python train.py --init_std_router=0.035 --init_std_qkv=0.0211 --schedule="wsd"
Below are experts of layer 3 (counted from 0) of a mixture-of-experts language model. Rows are named router (the router's row for the expert), gate (a neuron's input weights, with its number), up (a neuron's input weights, with its number) and show model dimensions 256-383. Each number is 128 + 24 x the weight over its row's rms, rounded and kept within 0 to 255.
Before each expert's rows: a language model's description of what the expert responds to. This comes from a sample of Wikipedia text that the model never trained on.

# expert 16
It responds to: Everyday nouns after his, their, a, such as career start, wife, way, connections, rating, plus line breaks ending list items.
router [115 144 115  68 119 113 106 152  99 169 116 122  96 151 107 101  94 141 142 109 128 108 140 159 106  69 167 111 117 104 174 111  89 139 108 118 130 131 103 118 120 104 133  97 122 148 142  83 125 120 133 163 132 148 140 127  78 140 133  78  95 107 132 155 134  99 108 129 148 118 104 148 169 158 134 181 138 108 109 170  90 109 123 160 124 155 176 140 101 148 118 140 194 121 107 156 128 151 126 135 143 123  80 164 135 119 100 100 121 135 153 185 127  71 117 123  89 139 105 134 130 131 157 111 133 131 147 153]
gate0 [108 102 106 113  94 130 133 124 127 110 127 126 124 126 110 199 126 160 101 109 113 150  98 150 116 109 142 153 113 140 133 131 148 175 117 126 124  79 115 119 137  67 143 114 137 110 130 123 132 128 175 150 108 176 144 127  88 135 103 137 132 151  84 155  75 141 102 116 151 123 124 103 115 137 147 104 128  84 147 145 152 142 162 142  86 117 143 151 104 111 128 107 149 117 156  97 151 159 113 161 136 166 145 132 125  96 118 122 126 141 138 146 111 114 116 130 103 152  74 126 135 162 115 129 132 153 125 139]
up0 [129 128 107 100 114 117 122 184  92 135 125 127 129 105 144 108  94 102 128 149 115 127 174 135 160 111 153  79 115  89 141 123 109 135  86 175 109 100  90 136 117 116 120 104 119 121 140 174 140 155 111 135 162 146 150 143 137 152 133 125 163 129 118 145 131 117 115 128 132 115  99 125 133 118  94  92  94 120  83 138 133 120 130 132 129  99 123 108  76 114 162 188 116 133  95 112 119 136  98 159 105 125 109 112 136 117 113 121  95 125 118 159 135 100 137 180 149 166 138 145 124 138 131 115 121 144 139 114]
gate1 [114 149 124  95  93 144 130 190 113  93 170  89 118 177 116 173 145 154 111 143  88 113 102 129 136 114 127 128 150 116 155 123 107 153 117 102 149  90 121 134 112 132 127  97 108 142  87 102 123 127 151 126 125 147 106 119 117 150 178 145 150 152 114 136  72 150 132 140 143 147 127 123 153 119 178 146 141 128 123 187 129 134  82 122 157  79 129 151 107  91 110 111 151 132 147 140  96 171 118 171 190 127  86 123  78 156 152 127  99 145  79  93 100 130 151 163 143 181 135 103 138 116 117 165 135 159 101 103]
up1 [ 86 134  91  79 126 104 108 150 157 175 104  69 138  97 130 104 153 116  91 175 121 114 174 155  99 128 114 138 141 105 158 135 102 145 143 111 116  99 126  97 103 130 110 127 150 133 146 135  92 103 133 128 138 166 107 112  66 100 118 137 121 166 126 144 136 141 121 135 152 174 127 128 135 136 104 160 119 117 144 146 162 166 151 152 107 124  87 104 126 102 164 108  83 160 116 145 112 147 115 142 136 106 131 149 103 140 125 169 166 130 143 107 143 129 168 147 169 145 133 159 106 108 145 111 141 155 117  98]
gate2 [ 97 150 145 118 129 101 111 125 131 121 133 124 155 134 136 122 149 148 136 121 116 139 120 125 129 115 124 143 127 148 134 129 122 109 184  88 132 176 154 130 124 112 143 126 137 141 125 128 167 123 115 140 108 167 168 122 165 124 121 119  98  97 152 108 119 163 151 136  98 123 115 173 138 102 148  93 103 148 148 151 127 145 105 129 103 120 148 114 103 142 120 131 115 141 126 126 125 116 119  95 140 167 151 159 151 151 162 170 135 123 109 149 118 137 117 117 169 139 163 151 158 124 117 110 146 118 120 134]
up2 [151 161 123  93 119 125 103 120 133  89 117 157 133 130 116  78 185 113 131 126  77  96 138 138 126 100 120 133 181 161 118 125  86 151 162 151 116 165 137 109 116  98 120 123 138 121 161 136 128 136 156  92 138 115 152 146  97 151  92 139 121 124 130 109 131  91 140 127 163  88 144 106 135 124 159 105 152 100 124 149 106 141 125 130 130 135 161 160 121 122 119 106 114 171 148 126 115 128 122  98 168 141  87 167 124 124 137 135 122 130 169 132 156 126 116 125 131 130 110 118 130 165  99 154  98 151 142 143]
gate3 [165 120 134 110 121 107 116 138 194 136 124 118 122 137 145 149 136 103 123 125 135 114 129  92 112 132 133 132 115  72 119 130 136 169 147  96 106 121 106 148 137 117 152 154 120 123  99 175 128 130 135 120 142 152 118 204 109  92 155 134 128 104 140 161  87 105 119 136 142 104 121 138 170 115 160 141 119 137 125 155 106 122  97 106  92 156 128  88 147  64  99 160 143 169 148  91 118 141 129 178 158 138  94 138 142 150 135 143 139 132  91 135 130 127 133 118 140 134 122  95 157  88 122 146 132 117 133 109]
up3 [123 113 162 127 118 141 124 145 169 133 128 101  95 142 169 106 114 150 156 102 137 168 108 115 142 139 127 107 121  78 111 168 108 175 170 114 126 166 127 148 114 140 174 123  90 163  99 171 140 119 158  73 166 125 125 140 112 134 113 196  76 109 158  86 120 124 111 118 128 138 145 134 116 132 154 140 146 149 133 159 156 127  86 136 113 179  84 102  95 112 112 104 167 151 117 116 133  89 162 148 150 153  88 100 126  97 127 138  94 139 107 109 120 121 111  84 126 142 165 163 161  94 124 139 129 133 132 146]
gate4 [146 149 123 113 111 151 150 125 139 126  98 105 108 108 154 124 142 107 144 129 163 121 138 140 127 136 165 117 118  77 150 164  99 119 125 152 115 135 152 155 105 132 132 114 104 124 113 126 110 148 133 130 161 126 145 133 128 127 108 106 119 134 114  87 132 118 140  80 142 139 127 123 101 127 122 102 138 117 146 121 137 151 158 140 124 156 103 114 143 147 122 155 133 120 134 126 108 130 146 121 150 140 143 151  83 129 112 123 117 120 184 184 126  94 104  96 151 139 154 145  62 110 109  94 155 124 107 148]
up4 [119 100  88 120 133 136 139 126 136 119 136 118  97  98 171 126 144  99 135 130 166  99 101 140 116 131 179  65 116 117 138 153 113 103 117 112 115 151 134 133 116  99 169 127  79 123 127 100 124 103 155 134 134 131 128 154 141 154 110 136 117  98 119 132 108 123 127 122 127 123 140 151 112 128 138 125 142  71 167 155 113 106 188 110 125 115 157 151 126 151  90 152 127 157 153 121 115 114 197 129 141 116 136 123 141 120 132 136 107 142 150 133 133 112  72 131 118 152 155  98  95 107 137 103 138  93 103 123]
gate5 [159 126 116  90 106 134 105 131 153 161 114 179 102  95 143 129 118 105 144  90 151  88 116 160 122 158 127 135 182  98 141 126 112 128 149 142 156 115 124 162 113 151 128 127  96 136 169 124 146 101 127 138 145 140 153 134 108 117 107  96 134 134  85 154 137 179 135 121 107 112  98 155 131 130 104 148 114 117 119 147 132 127 105 100 165  92 100 130 129 122 161 133  99 147 150 166 137 117 178 164 132 131  65 164 111 132 126 116 139 140 173 121 128 115 109 159 168 116 116 112 148 155 173 136 165 124 161 136]
up5 [103 105  76 137  99 126 113 128 121 148 116 177 120 122 130  94 149 124 150 138 134  98 142 150 100 111 126 131 161  86 133 134 124 134 130 158 155 128 150 138 148 102 149 134 102 180 153 123  95 106 107 148 145 103 144 112 137 120 124 135 162 132 129 149 162 131 118 154 113  99 125 142 145 128  99 163  85 100 143 133 137 135 129  96 125 124  93 146 126 123 149 140 105 173 154 171 129 141 166 169 158 137 114 170 112 113 140 136 148 155 104 103 130 141 132 149 135 128 172 121 135 136 140 163 172 119 137 162]
gate6 [119 151 137 114 115 125 105 137 132  98 135 122 151 113 130 132 161 103 149 124 149 158 114 108  69 119 131 105 123 112  85 133 126 136 127 151 147 171 155 118 153  82 135 147  91 117 133 153 108 120 170 127 112 119 117  94 172 113 158  96 113 161  97 129 123 139 169 141 101 103 165 110  97 143 109 148 108 167 191 178 143 104 143 110 105 107  61 126 119 171 148 151 123 151 107 104 121 149 108 159 124 132 162 143 129 130 165 124 128 143 129 109 165 140 196 119 135 110 119 116 165 155  69 127 133 135 125 120]
up6 [148 148 134 157 136 137  93 114 109 129 169  62 119  73 138 124 117 124 137 135 121 175 147 146 145 142 157 136 141  94 106 119 123 112  97 134 112 141 131 137 125 108 120 171  78 159 153 151 141 172 116 130 110 106 172  93 129 131 135  87 169  98 115 130 127 158 152 146 124  89 181 107  93 153 121 110 125 100 158 148 110 106 118 125 150 125 115 107 115 142 111 100 141 149 146 130 138 196 194 157 157  86  83 166 174 131 131 110  89 115 103 138 117 139 118 177  96 106 152 130 118 146 139 122 102 144 114 129]
gate7 [124 163 137  98 146 131 110 110 129 115 106 156 164  61 130 116 176 133 103 111 155  92 117 137 132 110 149 101 147  99 137 114 129 116  86 117 151  79 146 134 159 146 149 130 112 126 110 103 103 128 150 165 101 134 140 147 104 106 163 141 166 167 116 157  91 135 104 146 143 125  69 111 155 152 150 104 111 168  79 140 119  97 150 133 170 121 108 108 139 119 122  83 160 111 154 117 151 120 105 134 187 106 101 147 152 119  99 136 151 120 134 160 134 124 192 140 121 121 162 110 152 101 133 139 156  99 157 128]
up7 [182 138 144 151  79 124 114 106 104 102  97 142 166 103 152 110 109 175 146 140 125 129 187 138 130 145 147 158 140 123 109 157 134 132 107 173 144 108 114 177  99 107 165 102 127 143 138 129 110 147 150 114 159 154 109  96 134 131 156 138 133 142 113 137 123 135 122 132 144 143  83 160 149 132 115 115  91 169 135 148  94 136 121 115 154 134 108 114 148 140 135  78 127 110 111 138 152 116 128 133 176 130  88 126 165 126 108 126 128 152 125 116 114  87 139 150 132 133 150 113 113 119 100 132 150 138 158 136]

# expert 5
It responds to: Compass-direction words like north, eastern, northeastern, plus line breaks before headings, sentence periods, opening brackets and dashes in lists.
router [148 147 148  99 112 153 102 119 150 151 146 155 105 142 169 133  60 105 100 142 157 104 109 150  99 107 154 151 155 104 135 149  83 104 109 121 133 110 144 130 127 119  94 172 114  97  85 130 174 137 118 159 105 167 158  94 160 132 178 113 140 109 106 118 156 124 144 140 110 104 127 101 157 137 143 158 141 100 125 115  83 134  79 113 143 131 166 143 126 114 132 151 157 147 136 130 137 171 131 162 118 116 130 180 113 123 118 134 121 122 152 122 174 102 129 129  82 120 154 163 125 139 201 146 112  92 116 133]
gate0 [ 97 129  84 105 116  87 126 127 106 139 105 143 116 158 128 116 158 178 112 130  95 116 118  93 121 133 143 106 141 137 157 115 136 115 167 127 197 125 102 106 171 184 136 137 132 124  97 104 130 137 133 120 140 120 162 124 145 109 114 109 108 113 124 125 120 126 120 117 123 141 140 152 147 127 151 106 162 158 140  93 109  75 105  99 130 129 123 127 113 121 129  73  98 134 174 126 117 139 123 106 116 150 120 127  85 140 104 108 103 134  60  88 142 133 145 140 148 164 127 134  94  90 166 175 118 136 103 162]
up0 [ 85 160 114 120 132  99 120 120 123 112  91 125 113 144 150 148 140 189 138  90 104  96 116  64 118 148 150 102 114 144 170 145 134  95  93 137 186 143 142 112 134 139 134 134 132 155 120 140  91 118 114 145 126 134 124 133  85 126 138 140 139 107 133 108 125 159  96 138 103 142 182 164 127 115 136 118 171 125 147 136  88 113  96 160 114 107  98 156 100 130 135 115 116 161 148 136 122 146 111 126 143 148 135 160 135 146 108  77 106 123 104 115 140 152 142 133 135 121 106 117  88 149 116 164 147 154 104 134]
gate1 [170 122 112 129 170 158 103 181  97  91 109 122 116 139 105  82 118 135 134  89  85 107 130 110 121 100 155 117 132 149 133 135 153 127 118 150 139 126 116 122 102 118  80 105  91  93 166 138 138 139  96 144  93 110 122 147 123 174 111 102 136 130 137 151 119 103 128 145 158 118 165 126 129 108 136 148 142 129 118 135 106 153 169 135 151 110 130 165 102 135 115 136 149 124  96 131  99 177 115 152 132 131 128 152 145 108  90 116 122 129  93 166 114 159 127 123 133 159 140 114 125 133 141 143 139 120 118 172]
up1 [155 149 110 107 154 132 129 188 126 122 121 119 130 150 121 135 120  94 130 147 125 125 121 166 159 128 158 108  86 129 108 150  92 108 134 159 136 112 108 149  96 123 103  90 110 107 124 148 161 100 119 133 142 154  58 106 117 131 144 129 149 159 134 129  84 116 108 125 148 119 109 115 126 128 106 104  94 149 105 119  92 114  85  93 148 146 120 153 126 136 102 165 162 142 105 127 155 183 122 149 104 130 145 108 131 178  89 143 103 139 114 135 134 128 113 101 126 115 160 140 147 119 154 131 163 115 143 120]
gate2 [136 148 151 120 144 126 128 125 146 122 114 165 169  89 145 105 111 126 114  78 134 126  98 155  62 129 110 147 162 139 138 110  99 141 139  95 130 145 124 134  98 140 127 145  83 125  88 144 130 152 124  80  79 166  63 128 123 120 104 102 134 110 124 133 123 109 163 140 140 101 149 114 159 111 155 128 137 138 131 174 136 131 147 129 133 149 153 116 135 118 151 100 130 138 122 133 132 147  80 125 132 151 100 139 129 142 129 130 120 130 140  95 103 149  90 142  99 115 135 134 134 139 136 120 128 121 131 107]
up2 [155 136 132  83 110 172 109 107 149 158 123 151 162  94 129 136 156 134 108 118  89  93  82 131  98 144 104 127 168 120 149 125 133 158 106  55 142 120  94 118  62 122 117 149 122  92  84 138 124 149 165  96 114 173 107 112 150  83 150 127 158 143 130 119 128 104 168 125 157 139 156 112 180 106 151 117 118 136 151 180 146 169 145 156 137 159 109 112 127 107 161 125 106 135 110 110 107 140 110 131 130 159 120 154 127 126 117  81 115 154 117 114 141 103 136 159 132 107 136 124 107 111 131 106 100 157 122 122]
gate3 [144 181 176  91 138 123 120 139 191 172 121  93 149 111 130 138 130 137 134  80 103 115 101 118 129 146 111 141 125 139 121 126 120 130 124 139 104 123 120 149 117 167 135 163 102 194 127 143 104 162  95 139 142 123 120 117 121  99 120 113 142 141 108 121  82 141  83 109 116 139 117 129 111 133 121 129 164 148 121 153 130 135 122  80 138 115 138 131  97 142 121 149 130 110 155 123  68 147 144 137 135 103 131 111 127 147 118  97  99 129 125 173 130 112 196 107  93 121 141 124 104 132 139 136 161 156 136 121]
up3 [103 146 139 119 123 142 152 134 129 146 127 121 131 115  92 135 107 141 133  95 138  68 110 149 157 128 150 122 132 123 138 105 133 134 131 184 112 108 138 159 115 151 137 100 133 161 117 151 134 140 104 117  82 150 145 143 116 147 112 117 151 139 110 147  98 127  96 122 104 140 157 148 118 106 103 123 144 135 125 117  60  93 107 121 139 120 154 100  72 167  84 179 169 138 101 122 136 140 121 157 118 110 159 113 124 150  99 137 125 116 143 135 121 145 156 119 110 155 159 144 126 176 163  96 148 101 162  80]
gate4 [147 161  66 109  99 188 133 169  79 127 137 147 146 138 162 113 126 101 108 140 113 177  95 120 172  91 141 129 105 119 183 135 107 156 148 133 175 140 147 154 166 113 171 137 107 161 176  97 134 125  86 120 168 111 170 106 130  94 109 134 162  99 111 153 126 108 165  97 116 134  68 125 123 146 145 165 146 161 147 144  91 110 114 152 107 159 181 108 131 115 136 145 118 123 103 176 108 127 161 131 143  94 135 168 179 140  94 132 151 137 140 123 136  93 100 126 154 123 139 140 123 112 118 130 127 134 132 156]
up4 [167 149  73 114 107 135  95 201 102 145 143 140 167  82 130 144 146 120  94  91  92 140 140 121 156 132 176 133 132 135 153  99 143 166 159 154 143 138 140 116 172 148 137 135 130 131 149 121 146 122 117 116 139 178 123  87 137 126 128 123 157 146 126 147 149  85 162 137 164 134 114 148 105 139 100 128 152 126 133  88  90 119 132 112  87 115 148 102 109 112 107 149 106 136 155 162  75 136 168 108 126 147 119 153 155 102 114 118  84 111 140 133 149 100  84 154 124 122 152 111  69 109 135 140 128 115 105 143]
gate5 [128 116 165 124  77 132 134 168 168 105 117 130 110 127 128  96 126 117  78 127 122 124 152 138 128 129 108 134 172 116 129 134  84 145 147 114  74 121 164  83 153  67 124 144 110 187 130 106 142 122 139 118 119 110 148  72  99 120 143 108 126 129 129 139 138 108 113 110 120 107 107  95 157 151 120 120 144 136 137 161 137  98 115 135 104 153  96 123 129 166 149 197 129 118 116 157  61 120 109 128  76 126 101 171 147 192 135 146 133 184 165 125 124  78 130 189  61 148 135 151 139 104 133 130 163 148 123 104]
up5 [131 114 158  92 107 146 115 156 126 108 139 163 132 102 118 158  91 129  87 126 143 169 112 121  79 128 110 166 168 151 105 131  89  84 140 150 119 176 188 112 112  73 127 164  83 153 138 149  81 117 136 151 177 168 119 117  83 130 126 108 141 126 139 126 136 182 164 130 139 136 125 117 170 157 120 132 161 106 136 149 104 116 120 140 111 112 102  71 104 163 154 140 116 113 101 162  92 123 117 113  98 126  75 180 132 136  83 143 139 139 168 123 126  96 143 164 108 175 105 124 114 115  96 136 121 113 114 136]
gate6 [138 123 107 128 123 142 131 150 136  99 120 138  93 122 159 173 127 143 145 155 108 104 141 134 107 173 127 137 146 136 141  81 147 150 146 137 188 106 171 153 135 127 108 108 122  67 130 138 126 144 135 136 147 144  86  74 102  94 140  91 125  66 139 130 177 114  96 170 127 120  78 106 180 164 147 158 131  72 160 139  75 126 109 117 123 110 179 120 143 106 112 147 160 157 170 151 143 136 116 176 124 103 124 181 116 119 121 168 137 149 147 123  65 111  93 126 118 114 153 156  86 118 145 148 108 105 145 143]
up6 [151 135  89 130  90 144 141 101 106  99 112 170 178 100 147 154  98 116 121 138 117 127 125 148 123 166 158 127 152 143 139 127 137 168 154 135 142 129 167 136 136 150 135 113 137  98 118 147  97 144 165 140 133 175 120  87 104  74 123 116 135 126 131 159 154 100  99 125 116 154 120  97 171 175 126 157 116  88 155 140 116 154 127 112 119 113 151 110 131  88 111 162 123 129 152 134 178  97 101 162 100 140 142 107 119 118 120 147  95 117 162 137  84  88 160 117  89 104 161 162 160 128 106 129 111 124 140  94]
gate7 [147 165  86 105 137 136 139  93 147 148 126 102 124 121 157 161 182 160 110 103 166 109 123 119 113 128 146 164 103 122 156 129 104 125 148 137 165  91 124 129 107 135 195 103 112 114 127 100 164 117 123 129 156 101 110  81 127 119 118 141 167 109 123 155 124 112  67 145 144 114 139 162 118 159 136 148 113 116 108  95  93 102  68  86 143 148 141 163 104 158 124 139  95 101 136 161 183 151 148  94 154 147 160 114  96 126 161 146  77 113 117 111 161 100 132 123 101 108  85 117 104 123 110 119 120 135 112 103]
up7 [135 148 108 121 129 141 157  95 135 116 149  98 125 145 155 167 140 131 146  96 160 113 137 112 114 152 162 167 124 137 149 112 122  87 147 147 160  70 133 155  96 122 154 139 113 135 132 112 154 138 135 143 125 126  89  89 140 123 125 122 150 111 127 160 134 130  64 123 135 129 144 142 107 127 154 109 127 132 111 110 108 122  84 114 115 160 113 119 118 153 125 110 120 114 147 127 114 132 175  88 165 147 144 141 141 108 181 160  57 158 124 102 151 141 103 153  75  96 133 130 117 148 103 125 135 121 133  93]

# expert 34
It responds to: Nouns and adjectives right after "the" such as fact, same, own, largest, death, century, plus pipes and percentages in tables.
router [127 182  95  87 118 132 152 153 139  98 117 105 118 123 155  92  82 148 138 137 184 124 135 102 103 124 148 131 136 156 158 114  91 136 124 100 100  87 134 165  86 140 126 137 110 114 124 107 157 107 111 139 120  99 110 123  83 113 161 124 141 103 101 178 125 110  85 142 151  81 110 120 133 143 188 113 138  90  84 154  81 145 104 122 113 120 181 113 111 137 102 102 169 139 134 146 114 113 133 150 152 124  51 141 129 101  98 137  82 116 168 132 135  75  94 146  80 169 153 137 112 118 135 121 150 129 132 139]
gate0 [114 109 119 103 121 144 179 182  88 117 136 115 178 156 135 107 117 106 123 116 170 144  92 136 110 137 158 122 147 128 164 106 111 160 133 124 146 132 159 117 118 163 151 122 106 126 120  87  77 131 144 146 113 162 107 131 121 150 119 175 152 107 147 143 108 160 154 119 178 131  85 161 177  77 130 125 128 178 160 172  96 183 104 134  90 147 113 143 129 137 101 132 187 110 138 108 103 148 117 131 138 124 136 145  90 125 115 148  71 117 128  98 158 129  78  72 146 116 128 113 145 109 103 134 137 164 131 135]
up0 [128 169 124 111 133 142 148 133 133 100 144 120 138 158 156  84 140 125 138 155 140 173 117  90 166 144 146 161 151 132 130 126 143 119 105 157 144 146 154  94  95 105 123 124  95  74 126  82 111 132 149 125 101 109  80  76  99 146 127 163 154 101 129 145 132 134 109 109 125 162 120 139 132 112  99 139 122 121 159 129 135 131 151 111 121 135 128 154 122 145 113 127 114 133 166 166 131 154  78  95  93 111 124 180 100 145 103  91  94 120 178 133 169 114 132  98 134 116 113 126 121  99 125 117 137 157 138 104]
gate1 [112 171 107 136 110 126 114 134 112 174 110 111 107 115 146 161 100 137 147  98  91 161  83 167 109 161 144 146 108 135 151  90 121 142  98 110  99 155 110 140 132 126 123 149 146 142 117  97 157 115  91 168 121 140 122 115  93 143 131 138 177 122 116 148 132 113 144 161 131 110 143 152 119 146 143 134 131 127 132 130 151  91 147  90 143 148 114 126 104 154  90 148 154 126 155 135 143 101 128 134 149 141 111 114 126 113 109 161 103 156 122  89 162 109 146 150 133  96 136 105 107 139 121 132 112 135  80 148]
up1 [151 128 157 103 112 104 121 115 184 140 138 116 153 111 151 184 126 116 112 107 129 139  71 123 122 162 156 154 101 104 157 115 152 133 111 118 116 113 115 161 143  87 124 145 125 137 140 117 169 146  90 154 120 107 139 133 108 150 160 139 106 108 108 160 152 126 115 111 103 107 147 164 123 155 137 135 108 104 138 114 178 125 103 124 137 118 150  83  82 151 153 154 130 156 189 142 105 158  94 148 111 132 137 129 170 132 146 172 123 170 168 138 138  97 138 167 122 149 132  75 137  98 110 129 116 127  88 102]
gate2 [133 133 117  82 104 145  94 108 135 128 139 116 149 127 100 145 106 138  94 117 114 128 120 125 124 107 141 130 109 134 116 158 143 130 129  60 113 124 140 116 120 126 134 143 104 182  83 147 184 130 133 127 106 131 142  95 107  76 146 155 148  95  97 149 147 135  98 176 158  88 134  75 188 122 145 150 122 151 144 107 131 161 116 107 137 144 139 159 131 106 106 129 135 107 145 114 129 121 107 179 143 121  94 151 123 180 141 107 151 134 126  97 182 136 131 128 113  91  99  97 151 141 139 166 108 148 109 134]
up2 [104 156  95  82 147 151 105 144 122 115 126 134 156 133 133 133 135 119 101 107  80 133 113  88 107 118 137 172  96 142  88 171 128 165 126  94 113 142 113  90  94  78 108 137 107 163 104 168 156 142 119 118 155 151 125 133 131 132 108 150 129 143 123 134 121 132 107 185 175 137 148  74 183  89 173 142 129 105 120 150 141 165 144 124  90 119 108 138 112 174  90 134 127 131 137 111 118 128 119 141 120 104 129 155 127 104 139 133 174 120 127  86 135 145 151 127 129 116 117 134 137 148 123 136 116 180 103 106]
gate3 [109 116 142 150 140 107 148 146 144 117 129 110 114 175  88 108 151 152 131 119 126 119 162 129 113 106 162 130 147 123 131 118 148 108 107 147 134 181 144  95 107 122 129 131 120 150 150 110 183 116 132 143 150 102 124 149 151 125 105 123 121 122 132  79 124  96 122 160 127 117 158 109 145 165 123 122  89 148 112 172 125 128 129 105  98 141 161 115 115 115 115 134  83 132 110 147 133 169 155 106 118 150 156 109 107 125 145 139 137 132 157 149 119 126 166 123 109 101 195  95 152  93 142 126 123 143 112 114]
up3 [126  79 123 113 102 134 147 112 125 134 151 165 120 125 111 138 157 114 114  95 108 131 136 157  88 142 160 140 127 106 114 130 122 128 102 126 139 173 180 125 126 135 151 126 104 209 119 117 103 127 164 119 107  96 141 157 117  91 116 117 142 134 124 126 136  92 142 149  88 138 138  72 159 144 137 117  88 147 138 172  86 126 134 125  79 143 121 153  64 112  96 104 144 136  97 133 135 146 161 132 108 109 128 150 161 112 152 125 101  99 144 126 122 165 208 113 131 107 150  96 133 157 152 158 110 127 140 170]
gate4 [130 200 129  90 138 139 165 153 144 107  88 158 127 138 137  95 113 131 147 137 125 142 119  45 154  87 147 147 116 141 153 116 140 112 141  78  89 113 158 145 128 157 128 166 127 116 125 165 137 131 102 142 120 174 138 109 101 111 117 100 144 118 158 152 124 151  96 123 123 114 175 185 116 101  92 121 125 131 143 133 146  90 120 130 129 126 142 151 125 142 132 165 129 151  57 170 165 155 117 113 133  96  77 175 148 130 135 141 120 162 154 148 146 146 105 163 100 101 119 144 155 112 152 119 118 106 106 140]
up4 [ 97 160 130 154 116 101 108  77 137 115 103 146 157 139 157 149 121 132 146 131 107 118 100  87 143  98 148 142 130 118 134  97 131 119 124 102 121 121 124 160 124 163 147 135 108 119 104 155 132 108 135 120 145 112 143 106  88  83 124 142 122 112 140 125 109 157 142 110 180 106 156 145 141  65 131 127  97 137 155 116 127 120 113 123 108 115 104 190 139 133 129 129 144 133 132 150 160 144 152 117 131  86 126 126 145 123 138 128  92 149  98 120 138 130 107 133 108 109 107  85  88 134 162 114 104 151  92 120]
gate5 [118 162 120 114 140 117 138  93 148 124 129  86 139 100 157  97 111 134 147 123 118 126 145  73 156 159 110 154  96 181 146 103 124  97 145 125 111 104 109 144 141 140 114 193  96 108 115 111 101 110 115 146 148 100 134 114 124 149 108 155  92 108 107 144 144  99 151 142 188 139 117 113 116 159 115 145 150 122 106 158 119 167  91 125 115 155  92 162 114 155 127 125 152 145 111 118 150 119 173 121 143 116  98 101 123 117 138  93 127  98 156 128 123 127 134 133 158 125  95 124 117 156  88 139 118 117  47 114]
up5 [115 154 141 140 148 132 158 145 134 119  89 144 102 130 144 122 126 138 142 102 146 119 177 108 152 147 123 158 112 161 121 112 124 110 100  89 139 104 104 134 124 151 107 162 127 121 110 143 125 147  99 114 172  82 128 154 110 130 123 147 107 180  98 119 132 129  77 154 160 108 112 111  96 140 105 108 142 116 100 188 148 112  76 108 108 144 115 171 106 112 127 117 151 143 143 143  94 118 191  85 100 114  93 137 136 126 128 100 100 130 163 143 116 142 115 162 131  85  80 117  94 145 121 113 100 136 102  51]
gate6 [122 100 127 110 119 152  99 184 114 159 101 141 152 132 161 142 109 142 114 143 118 110 129 122 108 122 169 143 102 147 126 125 154 100 113 110 146  86 165 125 123 147 144 121 131 121  96  79 118 175 104 112 186 137 114 120 120 160 161  91 120 108 149 111 164 109 149 114 121 109 113 109 170 162 139 116 142 139 120  88 173 108 128 107 129 150 145 144 140 116 110 114 160 121 115 106 103 141 104 118 121 124 136 132 120 134 168 108 144 106 123 136 132 101  85 107 116 106 119 134 161 147 151 126  97 145 127 121]
up6 [117  85 134 137  99 126 145 128 160  98 132 162 112  90 130 127 125 121 140 164 132  82 129 112 153 126 144 125 120 118 115 104 170 130 134  92 136 121 151 111 149 151 129 104 111 166  97 103 112 135 122 119 149 104 156 124 163 103 150 124 141 130 154 108 173 113 160 126 127 124  95 135 151 119  98  96 129 106 162 131  89  99 158 121 126 136 117  93 132 112  80 110 119 155 144 112 104 173 100 136  90 112 114 178 124 129 109 106 108  99 153 135 112 104  77 141 103 121 146  96 146  81 125 121 152  80 144 138]
gate7 [134  95 123 139 164 119 130 136 124 147 136  88 129 202 101 157 103  98 172 118 148 127 133 123  90 155 166 112 160  93 127 114 118  85 131 131 137 143 129 151 149 119  52 135 122 146 143 119 178 155 113 157 188 142 147 107 134  71 162 115 172 120 144 123 147 132 123 170 130  92 118 117 119 161 173 124 118 127 126 143  96 144  93 133 122 120 170 133 157 113 111 123 125 129  87 144 171 124 143 166 126 117  98 158 115 133 140 122 160 127 105 134  94 131 133 122 156 104 120 127 133 152 152 150 120 166 119 129]
up7 [153 129 122 125 122 135 120 104  83 120 114  96 132 146 145 101  92  83 134 154 166 114 119 115  58 150 126 144 173 114  82 155 132 138 150 138 156 124 133 121 132 147 128 133 141  99 128 130 118 147 101 119 132 117 128 112 140  92 149 115 138 114 153 114 120 108 105 131 138  99 159 148 128 108 140 139  90  92 128 145  79 141 103 121  78 161 133 107 108 133 116 119 104 103 128 146 146 111 104 142 101 125 103 141 147 101 132 137 141 119 119  97  94 130 144 165 126  87 127 112 140 159 146 181 101 113 146 142]